python train.py --activation="swiglu" --balance_loss=0.00201 --balance_bias=false --router_bias=true --init_std_router=0.0265 --lr_router=0.00198 --norm="layernorm" --optimizer="soap_variant" --batch_tokens=131072 --train_tokens=407500000 --steps=3109
Below are experts of layer 6 (counted from 0) of a mixture-of-experts language model. Rows are named router (the router's row for the expert) and show model dimensions 0-95. Each number is 200 + 40 x the weight over its row's rms, rounded and kept within 0 to 999.
After each expert's rows: "gets" lists some tokens that make up at least twice as much of what it gets as of all text. This comes from a sample of Wikipedia text that the model never trained on. Tokens count by the router's weight.

# expert 28
router,192,169,222,230,168,228,243,205,223,201,162,174,264,193,225,179,175,188,213,261,149,205,275,196,180,209,159,211,257,234,166,181,148,171,262,284,188,238,177,243,189,161,200,128,239,210,198,253,255,209,203,169,201,180,147,194,200,212,196,250,171,183,223,153,159,214,253,220,118,152,170,235,290,187,114,278,206,132,202,221,165,215,170,178,214,239,227,202,192,202,144,250,88,135,152,249
gets: "s", "ton", "a", "es", "as", "na"

# expert 54
router,142,247,195,246,262,186,254,250,150,253,156,190,156,262,209,220,224,192,196,147,177,206,158,201,207,150,202,245,197,259,165,222,209,203,135,248,226,213,160,229,217,252,157,291,129,211,99,214,268,215,159,156,232,258,142,102,233,177,179,230,269,177,244,163,185,180,181,202,229,131,167,224,170,170,141,207,262,197,191,190,165,187,241,220,170,188,205,178,194,222,283,172,218,202,202,207
gets: "D", "E", "S", "I", "T", "P"

# expert 42
router,248,238,220,257,231,234,181,220,183,181,119,271,220,201,129,184,197,179,273,169,195,130,157,181,189,271,185,188,202,168,195,175,209,124,288,262,195,225,121,226,178,220,152,210,152,148,190,212,127,175,161,243,200,187,219,113,237,156,215,251,178,141,218,148,215,232,206,207,238,186,249,182,201,209,224,263,202,215,237,170,147,167,184,179,231,186,165,209,287,203,248,186,136,166,180,130
gets: "-", " (", "–", "/", " un", " Ra"

# expert 12
router,200,218,177,217,164,259,128,257,236,201,190,201,182,188,101,201,188,231,192,224,278,229,60,225,208,209,301,203,162,273,171,196,204,180,239,206,237,223,224,201,162,231,199,167,244,216,194,273,216,172,154,167,220,192,192,164,199,192,220,175,227,215,173,190,170,251,169,202,197,187,137,195,223,180,196,189,177,201,271,184,133,205,170,134,205,184,139,138,290,271,160,147,251,189,190,147
gets: "-", " \\", "\\", " de", " $", "^{"

# expert 6
router,154,196,275,203,235,193,204,248,198,204,249,129,234,230,255,120,117,182,202,198,149,271,181,157,168,187,208,274,239,267,214,224,197,215,274,186,234,239,186,217,195,186,219,131,185,156,156,211,162,186,227,260,177,275,190,146,183,222,206,166,164,193,177,175,178,239,216,265,205,181,230,197,170,163,228,157,190,147,187,172,231,178,237,164,110,269,266,193,201,192,136,247,249,226,116,216
gets: "0", "3", "6", "4", "5", "8"

# expert 62
router,234,174,155,122,165,273,146,212,249,161,236,189,226,181,153,230,211,273,163,231,180,262,164,142,195,211,135,211,150,181,185,211,171,187,283,198,179,224,137,168,240,114,159,146,211,151,295,226,159,169,153,183,232,171,236,162,159,208,221,183,211,193,229,173,237,308,162,243,225,215,125,190,148,163,183,207,227,188,140,185,229,216,212,175,255,167,250,190,212,223,186,227,265,203,202,186
gets: " de", " re", " con", " do", " co", " la"

# expert 61
router,119,162,163,183,187,127,236,127,219,226,132,248,163,123,266,188,234,184,273,226,151,139,233,188,214,251,210,176,159,199,184,182,128,185,227,243,226,229,188,241,181,275,190,273,186,195,193,189,161,194,183,200,225,201,244,289,182,168,111,162,209,240,191,235,234,172,193,207,209,279,229,256,242,211,230,279,207,240,191,182,147,237,218,199,216,179,191,191,230,165,161,204,290,157,204,191
gets: ",", " and", " of", "),", ":", ";"

# expert 1
router,224,198,109,183,149,220,134,250,183,274,114,175,221,197,184,218,183,204,207,161,207,216,219,229,245,212,229,190,186,207,167,222,185,211,138,279,212,181,257,246,227,151,194,150,249,132,198,164,175,162,240,197,284,216,238,136,197,273,134,260,280,280,155,216,200,237,197,215,215,254,216,230,208,241,181,170,198,234,144,191,162,152,223,232,146,149,215,191,174,222,159,209,262,143,191,242
gets: " that", " which", " who", " it", " he", " where"

# expert 41
router,217,202,253,178,115,218,187,276,213,186,185,188,280,175,192,197,209,226,188,237,183,211,144,166,201,186,285,168,222,196,164,213,274,236,194,214,179,170,237,178,195,199,222,162,130,218,186,217,269,212,195,204,165,100,199,190,187,228,256,158,201,179,262,161,201,193,283,253,126,204,228,228,173,188,215,160,233,178,282,109,246,238,218,175,107,230,267,179,221,172,221,246,139,254,195,196
gets: " a", " A", "A", " an", " The", " An"

# expert 18
router,164,141,234,285,191,224,184,260,229,226,110,266,237,257,204,156,182,142,274,205,230,275,222,200,174,190,136,157,169,206,194,196,195,152,240,206,236,165,212,222,211,144,204,195,238,189,177,173,143,148,198,225,169,195,204,222,236,175,179,95,201,136,197,246,199,204,230,142,119,252,135,199,181,211,193,122,221,196,259,218,218,221,236,161,161,220,224,270,216,232,195,166,186,192,138,267
gets: " |", " ", ";", "---|---|---|---|", "if", "|---|---|---|"

# expert 19
router,197,200,171,135,275,264,213,215,183,226,258,196,193,272,243,144,192,163,185,143,180,171,179,216,259,139,161,185,153,168,155,242,243,257,226,94,215,218,217,202,185,250,203,211,222,265,172,237,226,190,156,215,202,190,147,248,224,202,195,134,270,229,172,232,163,217,185,260,167,203,149,275,219,212,227,150,205,203,256,234,149,201,177,248,148,193,251,247,175,164,112,236,161,227,165,251
gets: " |", " ", "%", " Democratic", " Republican", " general"

# expert 48
router,166,225,154,196,216,150,202,194,224,157,245,196,167,187,114,254,194,189,294,228,134,148,169,246,197,236,256,194,227,127,139,208,155,137,244,172,190,160,215,140,205,158,216,248,205,151,199,197,241,219,148,269,167,180,202,276,141,184,183,146,223,258,180,235,175,219,248,141,210,209,254,204,301,234,253,255,173,192,211,169,195,185,127,234,225,163,196,196,217,131,227,197,244,190,223,223
gets: " the", " and", " its", " their", " his", " The"

# expert 36
router,156,215,141,188,264,153,253,155,166,283,247,237,179,261,220,238,251,224,188,225,249,177,190,218,200,201,222,236,123,158,225,189,231,206,180,120,181,240,269,210,180,200,211,191,214,179,215,224,200,170,243,165,197,246,161,96,217,168,193,169,155,237,247,190,166,270,164,227,143,172,141,127,187,244,177,199,211,170,229,242,266,183,253,192,221,255,165,198,188,210,173,279,144,222,109,181
gets: "\n", ":", "1", "2", "5", "0"

# expert 39
router,218,232,220,191,197,227,173,177,246,204,136,172,154,194,190,168,203,254,184,119,265,229,178,200,177,176,155,257,178,183,251,131,210,202,170,205,241,179,208,192,153,216,152,223,207,228,223,241,177,185,193,277,197,245,140,250,163,247,160,242,230,134,199,193,233,216,241,186,177,204,145,135,256,226,190,169,262,191,107,166,246,270,243,143,140,264,185,219,245,267,185,242,268,263,144,225
gets: " S", " M", " C", " T", " E", " H"

# expert 38
router,147,224,206,237,188,210,94,171,207,148,256,116,151,237,134,240,192,196,233,237,215,216,224,278,250,157,201,237,183,245,216,209,255,228,184,148,253,252,215,229,214,275,267,205,176,166,181,207,145,213,263,230,177,225,237,157,192,153,218,297,253,199,254,241,244,211,254,213,199,232,178,191,195,188,186,182,234,181,189,232,212,153,218,268,186,190,197,160,116,219,211,239,254,133,181,154
gets: "1", "2", "3", "4", "6", "5"

# expert 16
router,103,139,230,143,201,259,146,206,193,245,265,193,251,154,205,187,162,197,159,189,299,138,216,144,255,220,184,163,172,222,201,148,230,163,146,233,276,153,177,267,228,173,201,161,228,226,132,216,151,226,161,153,245,267,185,261,179,171,241,213,220,224,197,192,190,203,207,234,225,188,275,245,212,199,211,186,196,203,101,127,226,250,232,159,217,208,188,163,216,200,219,206,146,214,232,164
gets: ".", ").", ".\"", "\".", ":", "!"

# expert 27
router,283,199,272,209,213,169,254,257,198,214,269,201,143,207,233,145,225,208,214,225,121,141,206,140,249,174,196,195,232,241,185,175,218,150,236,178,245,202,173,197,191,183,157,239,225,228,194,206,237,139,169,150,262,218,234,141,228,246,145,209,127,181,188,159,154,142,177,196,144,158,130,153,200,189,218,213,186,167,209,176,142,168,262,201,154,247,185,263,270,244,253,216,223,258,268,222
gets: "%", " km", " m", " mi", "0", " ft"

# expert 53
router,200,168,181,203,196,192,141,155,200,233,243,110,236,187,303,248,222,194,224,220,218,202,166,175,181,164,231,193,238,204,198,218,141,130,234,111,271,238,212,248,252,175,184,159,134,231,281,192,176,283,175,208,176,247,190,137,228,187,203,278,203,191,272,182,165,192,240,165,202,179,104,144,173,156,179,158,231,167,199,184,223,174,184,220,241,163,188,125,190,224,256,210,196,182,161,165
gets: " two", " three", "5", "4", " four", "3"

# expert 25
router,141,297,215,288,199,251,173,288,196,202,149,147,126,242,202,229,241,128,230,193,185,180,146,181,163,128,143,225,162,230,225,240,199,196,125,244,224,216,160,172,233,201,206,261,191,227,153,244,203,218,189,149,218,203,176,130,224,215,211,194,243,125,271,140,225,179,230,202,267,170,114,223,201,209,197,180,183,175,238,215,188,138,193,188,208,180,195,226,211,246,224,171,148,218,148,242
gets: "S", "B", "T", "M", "F", "R"

# expert 9
router,277,238,192,237,210,242,234,184,196,196,201,230,226,186,193,203,224,213,216,222,306,282,139,212,203,173,197,227,140,188,212,151,171,220,172,153,128,244,294,123,212,249,238,171,220,184,183,185,170,184,165,148,208,176,197,189,207,237,178,172,249,251,199,193,232,233,142,177,88,195,174,201,215,159,178,198,199,237,249,138,129,181,235,181,142,230,157,278,241,231,286,196,158,233,198,165
gets: "g", "s", "p", " b", " c", "c"

# expert 30
router,150,150,225,201,239,186,197,222,192,191,161,255,183,204,135,216,203,180,216,124,220,197,302,176,129,179,195,107,172,198,226,261,229,191,194,270,194,233,161,256,230,199,266,182,238,217,170,136,125,236,160,186,206,142,223,243,209,245,194,125,176,97,258,117,276,182,167,185,176,208,233,237,264,210,183,156,193,252,215,145,224,211,227,183,205,208,178,234,209,212,220,160,170,245,184,204
gets: " |", ";", ");", ")", "),", " /"

# expert 56
router,102,253,165,209,198,244,231,198,201,215,208,267,128,162,40,214,183,249,173,233,215,166,109,185,194,203,237,183,169,221,213,170,244,197,250,112,192,176,251,182,196,247,201,195,144,183,245,167,192,263,204,175,242,226,263,207,163,208,191,169,209,153,93,221,201,225,148,235,220,259,235,210,171,162,220,226,207,188,141,221,222,186,190,189,244,215,254,230,192,221,163,219,153,210,211,187
gets: "s", " under", "qui", "ci", "c", "st"

# expert 21
router,275,179,241,230,210,144,202,220,212,143,178,167,239,127,177,214,203,277,250,169,152,225,297,171,219,177,231,217,208,193,201,217,204,180,201,199,190,201,289,198,162,143,203,143,133,263,218,113,263,205,184,228,180,127,191,153,150,193,146,227,210,190,135,219,230,157,135,288,267,204,248,185,184,197,153,226,273,204,246,204,133,183,247,220,215,185,205,229,189,200,188,172,191,130,204,194
gets: " was", " is", " as", " are", " were", " be"

# expert 4
router,244,185,250,102,198,107,174,234,206,209,224,235,140,182,235,177,142,180,233,261,142,190,229,271,243,206,159,271,213,226,242,194,161,177,109,183,247,225,260,169,216,168,254,267,286,264,151,213,270,228,241,164,153,220,198,169,243,220,206,248,187,150,233,226,168,231,186,233,201,177,160,170,141,222,153,172,227,181,190,158,257,209,169,221,134,212,194,192,172,218,193,194,193,175,162,162
gets: "0", "7", "5", "6", "3", "8"

# expert 29
router,251,131,273,193,124,234,169,215,239,176,294,189,172,139,255,185,178,261,207,199,234,159,220,243,209,182,148,178,250,195,132,279,173,181,169,217,188,247,261,155,178,168,251,201,218,224,191,195,187,200,218,151,179,126,131,196,151,184,220,231,165,249,166,165,190,154,123,231,141,222,156,179,243,211,247,222,224,159,158,170,149,240,269,192,235,149,164,258,195,208,189,199,262,241,206,184
gets: "s", ",", "us", " with", "a", "ia"

# expert 13
router,228,145,193,215,184,184,163,182,119,196,174,166,229,95,237,211,221,145,194,158,171,197,209,211,151,170,165,197,267,303,172,259,206,233,218,222,188,203,220,243,219,226,245,233,134,149,221,164,278,271,205,156,185,212,195,246,252,158,180,220,203,213,173,149,143,169,227,133,239,227,253,228,204,252,186,261,168,212,177,262,208,184,275,203,185,169,260,187,211,130,249,214,174,176,174,276
gets: "ing", "ation", "y", "er", "ion", "ment"

# expert 47
router,217,238,165,217,229,173,193,173,114,177,190,171,147,221,212,198,185,183,213,201,226,145,296,191,211,138,237,217,163,142,285,125,169,206,196,178,240,210,239,216,193,172,186,215,213,177,180,189,154,289,94,183,204,240,189,157,252,193,289,257,119,248,208,293,209,267,196,195,166,212,157,201,147,181,254,179,175,190,184,252,200,234,213,232,231,200,235,179,231,135,161,199,198,172,161,149
gets: "9", "0", "8", "1", "7", "6"

# expert 23
router,228,237,207,245,126,176,188,187,189,130,240,239,175,219,164,185,185,178,233,234,168,205,218,125,269,211,157,226,295,173,165,177,175,244,191,198,157,146,176,184,196,183,147,235,170,168,265,210,198,175,199,219,157,234,206,185,95,194,263,210,126,224,260,191,174,265,196,209,166,211,237,189,202,220,116,118,253,217,187,205,259,211,173,264,232,185,190,252,196,225,170,280,139,207,130,167
gets: "s", "'", "e", "le", "re", ")"

# expert 11
router,230,246,279,171,159,152,175,174,174,194,117,155,177,269,168,151,180,178,194,192,219,207,225,191,184,171,273,150,159,267,269,245,251,214,210,193,155,166,259,214,226,228,223,184,210,216,237,206,215,248,165,136,125,236,171,165,226,200,162,302,179,119,179,184,177,269,119,119,195,169,228,220,159,191,224,153,204,236,164,217,231,201,175,232,212,175,234,209,164,239,182,234,206,281,173,235
gets: "in", " In", "In", "See", "born", "or"

# expert 31
router,219,205,208,161,182,228,237,220,230,265,167,137,259,263,212,236,155,257,147,110,256,175,135,215,144,282,226,274,195,220,207,198,222,246,222,218,272,193,207,195,115,238,235,145,156,224,235,216,215,224,232,218,274,156,244,171,226,192,212,164,175,168,223,192,214,211,223,218,203,158,128,177,166,240,205,177,157,184,145,158,140,220,241,141,168,206,152,221,189,214,106,200,183,206,219,133
gets: " Ka", " K", " Na", " Z", " Ya", " Yu"

# expert 26
router,157,233,173,238,164,248,179,200,209,162,182,168,210,180,242,187,223,194,151,226,217,241,202,228,130,204,248,230,221,273,217,198,254,153,157,134,261,223,172,233,276,116,154,187,200,206,192,212,202,161,179,236,183,208,159,235,252,191,195,156,196,182,194,278,240,221,157,197,131,165,186,110,199,150,201,234,194,161,184,225,282,209,154,229,152,182,216,143,185,218,130,204,148,231,132,81
gets: " in", " at", " on", " of", " for", " from"

# expert 45
router,178,239,196,172,219,207,178,176,202,268,207,187,153,215,267,246,237,220,157,157,216,205,208,235,135,238,216,208,147,224,212,235,220,272,184,246,167,187,193,235,241,201,237,156,218,243,288,296,259,152,158,149,223,234,116,260,251,236,223,155,197,121,243,235,203,162,182,240,207,153,200,187,130,181,130,153,209,218,289,178,210,165,197,214,193,267,191,211,218,195,113,219,247,209,200,227
gets: " |", ";", ":", "):", " →"

# expert 46
router,195,218,201,248,193,178,167,147,192,261,138,144,214,253,193,179,201,184,168,215,197,149,209,209,145,277,216,271,150,197,230,198,112,200,157,126,154,250,203,229,208,229,197,232,199,233,209,267,185,224,232,202,272,260,256,269,121,164,163,267,232,211,259,185,178,184,213,271,177,201,151,227,159,177,187,137,123,192,169,160,263,148,220,260,228,237,219,182,153,246,177,222,191,191,236,219
gets: "d", "k", "h", "t", " D", "r"

# expert 58
router,300,192,201,210,170,188,246,191,235,209,200,187,141,206,291,195,191,254,168,180,144,210,245,185,239,254,113,199,225,190,244,232,213,231,208,168,212,180,251,262,231,252,219,188,171,203,205,227,215,172,209,267,218,218,227,182,138,245,186,285,116,259,162,165,158,83,189,256,183,202,216,189,175,205,225,259,142,163,162,176,214,139,196,194,263,162,236,187,250,274,224,235,213,181,185,176
gets: "s", "es", "ers", " used", " him", " them"

# expert 57
router,193,135,220,223,129,150,159,235,176,186,221,149,227,223,243,223,228,199,210,178,139,171,270,204,221,254,237,207,199,181,142,225,233,218,189,199,178,246,124,165,247,198,218,146,204,223,287,181,164,245,168,137,213,209,214,149,185,183,259,264,133,162,274,151,244,239,215,239,176,216,241,297,189,252,263,211,214,172,149,267,182,252,188,164,289,195,161,241,178,200,153,207,195,188,187,163
gets: ",", "),", " and", " |", ";", " –"

# expert 37
router,246,268,234,163,291,148,184,193,231,171,192,199,204,206,178,208,241,153,254,217,205,201,97,244,178,183,236,157,197,151,179,250,159,244,204,166,186,257,172,243,204,293,181,171,236,265,246,254,134,192,277,214,192,174,108,225,222,167,126,222,205,232,196,275,207,159,199,212,218,195,245,240,164,168,181,246,168,182,163,214,198,185,216,112,214,191,170,185,148,171,263,149,154,186,180,205
gets: ":", " of", " by", " |", " for", "):"

# expert 35
router,151,176,181,129,222,241,138,239,208,206,233,203,268,189,233,161,181,170,208,225,257,195,229,252,250,143,188,189,179,196,229,136,220,134,208,253,257,137,275,227,188,153,226,213,251,252,130,253,154,218,186,126,218,265,164,256,131,193,194,211,184,217,161,252,171,252,197,287,176,176,235,200,173,187,168,145,169,212,163,155,185,229,189,150,142,234,155,232,225,183,267,164,157,189,222,239
gets: ".", ").", "\".", ".\"", "?", "!"

# expert 34
router,241,221,231,165,202,216,185,200,176,193,268,173,245,180,269,193,144,211,243,146,195,227,195,249,172,195,221,227,203,208,129,198,214,257,217,169,123,184,187,139,161,194,160,194,158,191,171,137,214,205,203,192,152,171,173,226,276,204,225,203,205,245,248,175,222,285,207,160,219,197,215,110,158,253,270,124,211,209,181,250,245,193,210,186,156,179,128,129,279,193,209,127,268,250,250,262
gets: "ian", " American", "ic", "tic", "al", "an"

# expert 44
router,210,143,273,175,218,234,188,152,172,291,248,236,187,111,246,148,245,179,253,213,234,208,225,171,144,152,199,169,258,246,200,153,226,268,214,146,159,199,207,201,156,205,318,164,160,131,180,201,207,201,193,131,230,225,216,245,173,194,139,252,247,212,163,185,117,232,195,183,191,163,210,171,228,158,215,146,241,226,197,244,229,218,206,210,254,193,283,184,150,235,225,217,211,238,185,222
gets: "ed", "ing", "ated", "ted", "able", "ous"

# expert 43
router,180,236,219,251,276,228,206,194,220,272,234,190,157,281,271,230,147,228,194,179,235,254,138,182,223,196,184,184,191,159,238,245,178,276,235,225,184,251,166,202,213,149,217,177,212,158,98,166,187,108,224,180,257,246,207,231,189,240,236,150,189,227,259,148,148,241,239,204,130,206,254,222,189,124,191,180,163,166,86,219,232,182,157,201,219,190,191,188,189,209,214,224,187,255,221,201
gets: ")", "\"", "==", "===", " United", " States"

# expert 49
router,176,217,188,137,129,187,195,221,205,205,185,180,243,227,240,161,202,189,241,237,285,212,128,147,149,263,207,141,229,147,179,220,214,199,137,259,219,162,188,187,229,217,197,150,245,193,247,207,225,214,215,158,205,228,269,281,220,206,249,246,211,235,169,193,218,194,304,193,274,198,258,202,240,269,174,186,217,224,239,196,259,180,199,156,212,170,255,125,196,165,162,138,113,254,173,180
gets: " The", " New", "The", " John", " All", " Great"

# expert 50
router,255,212,261,222,159,162,157,178,241,173,201,223,260,227,116,229,217,239,179,208,228,182,263,195,180,142,184,277,214,180,162,183,213,159,253,265,199,156,217,218,175,234,247,236,210,149,185,209,164,133,172,166,194,255,190,188,109,167,246,151,223,151,145,252,149,227,164,177,213,229,186,176,185,187,182,281,214,132,222,186,250,179,155,235,102,177,132,174,210,253,216,255,189,133,199,181
gets: "'", "ro", "ma", "’", "mo", "tri"

# expert 17
router,208,130,211,144,202,218,248,273,233,242,184,206,134,118,176,109,229,161,177,211,190,253,263,156,197,233,252,252,167,154,143,187,207,237,192,193,250,159,167,223,252,277,185,216,222,265,134,231,172,218,199,277,199,244,169,185,157,240,241,175,172,214,260,215,204,151,220,126,210,220,138,200,172,189,194,195,176,235,269,227,243,199,217,294,166,158,149,152,233,232,189,191,209,198,191,203
gets: ":", " ", "–", ".", " —", " –"

# expert 33
router,186,171,175,214,186,193,173,321,200,204,180,182,156,248,190,151,175,226,126,178,178,175,140,205,89,220,222,187,180,293,211,178,210,230,232,185,241,272,155,211,149,205,251,170,188,165,118,191,135,203,201,256,179,251,154,178,234,159,246,198,261,236,175,231,170,264,203,161,140,198,180,184,234,214,137,178,235,162,220,237,208,177,202,196,158,167,139,212,214,297,241,219,212,223,218,147
gets: "2", "\n", "1", "3", "4", "6"

# expert 60
router,151,232,157,222,241,196,214,181,171,145,217,233,195,177,125,152,186,187,113,205,164,217,165,255,171,205,172,216,164,233,275,196,199,224,188,180,177,206,311,209,242,196,145,229,161,232,141,225,192,155,187,170,172,144,157,169,254,197,192,288,255,201,259,229,199,248,226,227,138,266,231,174,168,153,232,131,229,224,171,141,193,204,189,257,238,162,181,252,192,151,178,277,207,284,192,188
gets: "e", "er", "0", "en", "o", "i"

# expert 8
router,222,154,140,189,258,148,214,149,257,146,153,164,293,244,132,249,185,153,187,171,265,288,166,185,209,157,177,188,227,275,229,134,165,217,180,223,204,189,168,257,282,156,216,187,212,202,222,234,226,198,206,204,198,183,114,206,152,184,183,284,183,172,248,205,220,253,201,267,189,164,262,126,193,218,218,182,231,210,246,206,190,127,236,196,178,256,244,244,239,226,183,197,213,205,207,167
gets: "-", "|", "=", " He", "He", " *"

# expert 59
router,141,220,248,157,149,154,234,217,164,286,227,138,219,244,215,189,248,195,176,241,209,217,188,224,251,171,252,233,215,247,239,196,244,173,129,162,175,217,190,161,192,154,218,149,235,159,135,241,206,177,257,224,260,228,155,155,224,248,201,135,137,162,153,159,213,210,223,192,191,185,125,178,249,221,155,78,224,179,198,222,227,141,186,172,208,213,200,225,227,222,212,268,252,259,131,176
gets: "2", "3", "1", "4", "0", "7"

# expert 22
router,226,171,165,196,229,166,155,253,245,199,276,159,203,125,191,281,216,138,245,239,198,203,214,215,192,215,247,124,281,178,150,175,154,196,131,188,158,147,190,174,161,175,208,213,167,164,263,200,199,235,254,235,146,212,268,182,155,191,128,168,237,225,245,180,180,184,229,259,208,206,158,162,230,241,243,192,215,270,224,126,200,253,175,224,223,212,265,175,197,206,261,260,236,197,147,259
gets: " the", " a", " his", " her", " The", " an"

# expert 40
router,215,244,191,203,188,263,210,187,229,206,231,180,206,121,263,214,239,181,177,159,124,256,244,171,152,194,162,274,172,241,262,212,252,164,249,138,200,185,210,207,182,193,187,250,195,212,237,173,179,119,199,249,151,206,187,253,205,156,150,223,147,181,231,251,225,149,311,238,240,140,151,174,160,125,129,189,213,200,234,241,171,233,154,184,258,165,249,198,184,191,158,172,176,264,182,216
gets: " in", " on", " for", " won", " at", " played"

# expert 0
router,185,245,215,141,232,218,271,183,155,216,180,180,170,230,180,176,209,199,188,212,120,177,281,193,220,264,245,241,213,79,215,143,197,175,202,217,273,246,128,238,217,167,191,210,256,220,224,211,262,192,198,178,208,167,174,177,146,221,175,161,138,199,148,237,209,244,164,89,182,217,241,200,189,233,227,252,200,211,261,214,171,121,203,234,235,210,150,247,232,217,166,213,249,225,191,116
gets: ",", "–", " –", " /", "-", ":"

# expert 32
router,176,180,143,225,176,189,246,193,188,244,184,158,264,194,181,270,209,211,126,203,135,173,242,180,274,215,240,174,202,173,185,170,187,205,193,168,129,227,174,189,232,174,192,160,199,165,216,147,224,196,169,202,250,181,151,203,232,229,187,259,223,220,208,262,261,198,203,259,182,235,267,248,183,208,134,169,214,198,118,137,230,208,162,297,262,142,294,244,150,277,168,172,230,145,172,185
gets: " to", " was", " would", " also", " then", " not"

# expert 3
router,211,163,249,263,264,218,203,225,257,116,141,209,121,214,218,197,217,293,221,167,246,135,183,205,167,263,244,200,194,211,198,104,270,201,155,269,210,240,190,190,195,194,190,205,220,136,153,154,161,231,177,239,228,194,229,133,278,193,234,224,192,143,185,170,220,204,237,250,212,186,204,152,182,172,269,224,126,246,199,257,163,218,222,270,178,166,162,248,180,185,157,200,217,225,219,183
gets: " (", " ", "(", " \"", " [", " ="

# expert 7
router,283,182,240,170,192,169,205,112,152,223,119,160,227,235,286,216,220,206,202,221,202,192,201,213,122,274,153,197,256,226,158,255,139,193,186,190,204,254,188,148,185,143,136,164,274,142,222,230,253,274,139,203,166,140,195,205,178,205,260,212,207,207,229,191,160,154,220,172,184,172,286,265,193,241,154,154,173,194,159,183,164,230,180,209,235,236,249,212,223,147,212,168,186,217,226,200
gets: "y", "s", "er", "in", "en", "d"

# expert 51
router,171,182,154,159,179,208,205,200,259,223,225,156,164,242,277,203,155,214,152,240,199,200,264,169,223,167,104,165,245,131,245,269,184,170,189,234,222,200,231,256,258,200,179,191,251,152,245,178,249,208,150,227,167,252,236,109,198,275,163,200,201,244,134,179,128,221,185,238,189,186,226,164,218,146,150,152,95,200,174,189,208,184,219,237,207,246,168,213,246,238,194,230,212,259,165,222
gets: " time", " years", " year", " there", "s", " century"